config.toml
n_experts = 16
experts_per_token = 3
activation = "swiglu"
moe_layers = [2, 3, 4, 5, 6, 7]
routed_scale = 1.0
balance_loss = 0.00177
init_std_router = 0.0365
lr_router = 0.000416
tie_embeddings = false
lr = 0.00264
beta1 = 0.95
grad_clip = 0.5
seq_len = 1024
steps = 6617
dataset = "wikipedia_en"
Below are experts of layer 5 (counted from 0) of a mixture-of-experts language model. Rows are named gate (a neuron's input weights, with its number), up (a neuron's input weights, with its number), down (a neuron's output weights, with its number) and show model dimensions 0-223. Each number is 500 + 50 x the weight over its row's rms, rounded and kept within 0 to 999. Numbers have three digits each.
Before each expert's rows: "comes after" lists some tokens at least twice as common just before its tokens as in all text. This comes from a sample of Wikipedia text that the model never trained on. Tokens count by the router's weight.

# expert 2
comes after: " the", " in", " a", " of", " for", " his"
gate7:474495462414392501503464439474454502452443526478605527422493531492547589476531510465433567517503593572576511487491463479507541507532504668574510499473572504571494528556484460537539528482486409491504470445564485536452441510565480463487520499506336550480455608513476615510483556543528509404393504485439509568553533490511549506558565490440420416580514464584443490499497534480431544454473454429565588465509506568443465482513480493488559540506490539475516486493357559474533489458463525622603550517542380602450567409459517532454576468498524517578461588545460543531567484488496397527577536493519512505485493592470526496488471515475513555482519483542428443489514557539526555442516
up7:480599421562413505482541549504508547550518518554490446522497404593461436494486575550453439477515530448468500367545429589502440468446532456531502483469436508477546497515593433514497524518451529460520497523526529522531473547490435493565502493519598460515559413478503485490466423483490472511558556550511483462419451477605435446445374497523569527481571608501576547548464500457514488649515412541466428559429543447455544490522474531514544490562483497512576497588595474504534490563533470406476448428596569464463455563476465415443503538501457556540500567469463548452528538474466485537505534468514471431588504427538524543512512535517543443562594558536487569530448498518557493493463
down7:487532514433513478492573515608525580503558632535512555368484490512495643536494509553520440457525481501458568543509397497536503562552483467492454519536509585472485510501509449368440450535564510465478465554512488508452616546572539483533425510479504512465562473495489536528554435479514505589488466501399454404427516499472391450567552564489471523464476527559491512451550502437536466577542518413537455650523533482489511466581523576539464594477490493487576609442477496500451485580517500446685462495496507548510418554483464512446600540492486463477589433460533560510430522439509495499447536518578497490449456505465466469551491485469497443494430511576520452483561564575526532519486

# expert 15
comes after: "\n", " |", ".", " =", ")", "=="
gate7:517610487526476618630558500560502480495522511529519488479493469425535578503493506521472545495468540511530484504406519516454538450526436535571526533453394577497617522548600528446372483545589521509531461469408437430465561329470512583499398598549552414481522497447542445397452514404575445516385475600402476431544512588517391476508512538474572525428509452469509512544543480537476503516478442546501524486582514489468476545479560501470541545435493468455577477499497597384565467471543544493486521582452524471493466484401397518525427479501484513567469577556567453478499500510538547526574551479495445580450477496473573498537537485518531520450488542446546505554523484491462526490586
up7:520501467447494535444455548456608562530472530536549613433481522542534458460456513470491538429488445538537506445614571475486551538502532480533527494481596486466450471439478482358546498525496457478519471514512462521462548498511548515508490516444472521473496685482528564403514539494440449517465396514501502443505500469535480571456415443559506471511444592561499490545480391494543523484478508396484441511528422441487485500571353522469579528431560527437437420488415471472500588547526483545474508548586477501513557562447611613467489466605496587496432524495469528516582490455531484487402492542505555448452575587474504510432551467568542565438537520500551612417502622393502453512548
down7:580496507534611463458396475474480449477557558492632501455490458408532489410523547456411545475517442543454526534488539438556470452544568531465489555557529541485545479431472466553555528629593530588521554585585539534536464462496522516480496415583407538410511460478476527481584512438482547610421497492446452581474510490486467627478413499471539433540484470517519508523530487486430447519464493517486479502401512458548444509511526546536504527541492570513391573533489490556520438486504442519490467523528503466508533457559524411587482406520515481513486520434517525546521519412537528435531539570488586538547436562522577579572506457540409431489521522566533590523561497492434581562401

# expert 5
comes after: "-", " was", " is", " a", " were", " are"
gate7:606429452533602455515567523564419449510487437540461420501445579518444516612491536535433503575538450527442507567498553528457507509582512439506481467567575525538535583412478468563415507476456515538563592553516469480598512498593464552531355445579470524461454512488566553433562476503486516540482521512426612479557560580484472486553539488447519527546531458429372514518565466546479587497539530507505535462465529525448549471432509533385501468549577542426459449492521565495515500524414494464549570372517485596466530481495473497472541484526501474577501518463537505517443552456532518408459565453606550532530519462564484521410538488475576539500555445506512518507606420493461598426454
up7:439505411512504415513385564562481529463537470411503535457597525506491444476514468539404564527570625535479452398505410530542467463425496466481490472431333467531537502440472455544463458555509491508488437415472423556469367516618518476460556490407528454515455531502576512591407453497470473432500481507528480565483513402577440552442446581539380546405483440610572526451458492551498375487489415387624528449452550462576495475571505516530527512439448493566485514550465439477510522467545536556514463422489521460480435474569461471547488441454578469604496487400479552560509492497506534535643503607471547494495481561431451518560564469496386573415524457466540505576439506434488450520492
down7:514507520482539470522554494561447484440507461467509551468547519457551478585474483505401522505475534498544464502516485510493482521464498442496510495529541463455487560461480503499488516597542639580590506438556369577377429450541515521466560557477513550505436464449476574548492543536499552474543399478567399437448480508420489563503439408460459587510579364442496584517558529531581501460520493557500513539386450578499510531529446501401434510485586527446596520603537469477464510513489526474547497457585516485405546525537552584482524537589548454573446445557543507490539481440518562510477529474549523519491528597528422517459570500534491468581335464457548556509396493457570513559544

# expert 1
comes after: " the", " of", " in", " a", " on", " for"
gate8:462556438515514522570536492552538448514633406519517499507464500450638475507517496522515507548542458596484486541540417514510582492423520525565476574520459476506483515425499515435439532640491473536579488408538498543519514496508532518436547419449452487531509528477566467512390476513430525404375473553490542438426496545516546656540503529571530355482461524580585512478450581386587534507455473527542449419488563444521443488554503425359473526577537531597525503603629568511517523473455430501498427454580437431576443637506507474533525578576506511446482492481505436460466472470486416482537518412470468433441512532489471540522549479427519508562540438362465587478535545494433494418514
up8:480459485465577500513513492480452435492441526535471551518510490461395469580497513487520539485537514418548514539550542447497502584538476547460532480439475509470561469535457526553506422417535549439497491443430509425457570474538517442447487610492508489488524478522477487457521509470589479531549569507493489531581478451483423292460508402480467601523566394419502494431495417540465539567508527519526469530479443560457505531443507613528572507454477487389496529438435502434516510483479549528518537566498575530446538397479474499532500424529448407628551499611454559516589495568532558523495558617599490596585484579448518479407504511537520472519528500553538488488465451495585495594532
down8:528496567606559421482614481593456518454529546511533602522458504421499486598551456571600496532478492439472415472522555450530561497544591522499527606532511492404562420494439490428529527540447540472479475562445521445474465457490540519522518581498572484535495530379512509585547462536549547535539530465479488511560466586484416510485489595470453497601602517528497555427441463475422433540555475546587498555497530453512536488437472381550408498385490484445494466489501517485466583586521507458422454481504541558574431558553438454542471496490581363495485464676620536465415382457524499468481480597451486575538478496528497543494513457531469509479466541495451514496428509570519488442520

# expert 10
comes after: " |", "|", ";", " −", " /", " +"
gate7:570403483540491559533518477435527486619574530488464537506442442467435358503577539517455507490472469452521530586543533539418492499545541418512528500540566430490541530457433475500518538474543476506396492511515529385571492399539445443562483586572506502543455509559471476582454440591459504463421426393488551556556551508490506405524468507529540467480576443331464489506440481431523517467492577505458522438543528470451473481436492602508494464531503484439522519479527536530460489569452541556489566442447529585524478507471495546476601469486404598478484604506544480461546522494519531510536567457508562513464475483525543585417488525465519510539555419587590449508537594525613516482471
up7:441608482572476515467469475607446463465468487469451488539421491397496661495433523513536443437442457593467548391490504433519501561441512562489434543445456519469543441501533483538457487514464562518525481486541429499378545469437450529458568500375527523474582488438553526494536559444494537506479547542543399494424488444493451583543504514567489574549492544572587574455514470460475466555456427549549462561462449460474449546563543490481519439474553521570446547565477451458483521463473461543506481500480396485487528505457529499617456514526566509526557376511523537590513365604487472590503495525451481486518553515429368469557432487532496499487473572463423497467518423477394480516517
down7:460529497438510500526510555481504609484557577547507480477519506469542454472465535590472457503541456489507456560546487464506558490514407564568442518518574481488527448510421466427568516433528515430526509626564573490490561521489510560456409560442465585528470572492511561436478539472524575610450382521422502582544466488446502482582568486467421424513465537505552560468517556587483507574490467466452489495491522413510447568520533470461500479493501575468541553592607497461516468476520447558404485531676569469482484462522417493553482512468530542553479419520541505487448547554518548481461462538460534420497488522626400507491562511567495548443439513555346546525479493549507558476546

# expert 3
comes after: "\n", " ", "==", "|", "===", "."
gate7:554495573428518449436494529546518467481479534525509483457460465568583585487473473480534372457515634534405462526552540542533514571552472528526492516490529499534417601484523418529451477534470553453579533494511568461481477546584538513475558506569557453375522507538371513479470405521460397575553532527417488577466534533567548446484504564500534455538494448559439529521560437468454504520522547528521588445510624500500520514614493539465515494470453507493534409548510504424456470495510577535543471437434544486459491539524530468470564500554457471480440509534408497440487531443487472401529515497485542495511512457523465476472573507502500468468505477541509507614520570564469516475485
up7:483519582536545577542535550523602467547511508537537515521540467609646460554489458447539405569509515496543471512493543422397538485476482603526515467454526531498480433470461454570534429544503577536626545483446543449505510421560464406452547585492473592494612510560489461411476493493557581572461546544470481482498468536508408492489498390484531426469619488554454544513600457527476487542465462448511393396550512447543534543556489521512527543453418470452545525573517511490489526534478444505565395539575588480520505450599444435458560492396494500454518481509409434525552482548461467517462444500504473558400466387478493527535504511534412483434478472493536477533509502541467559549508
down7:472506483445466403518460459467548480482454333487452440529482504465522461570507483537540487585566500476465471524532456471549410559540552440514488506562472493506503513521498515428512399567363569521529478525483464567465553527473522482528504567525502543448464481561465517462408479445511434489562422448433635535549447508541502538462482430514454519510404489495528461538389460547559465424473500470472534501458485495456476430499578486475507590485533555419541525535527420423594458517525458501586498459544495475540508515510560467555541502564448520527503527579391461604496499598492506526571517498524510566433571509483553525445513439469481534496472419482515524469405409582447447497555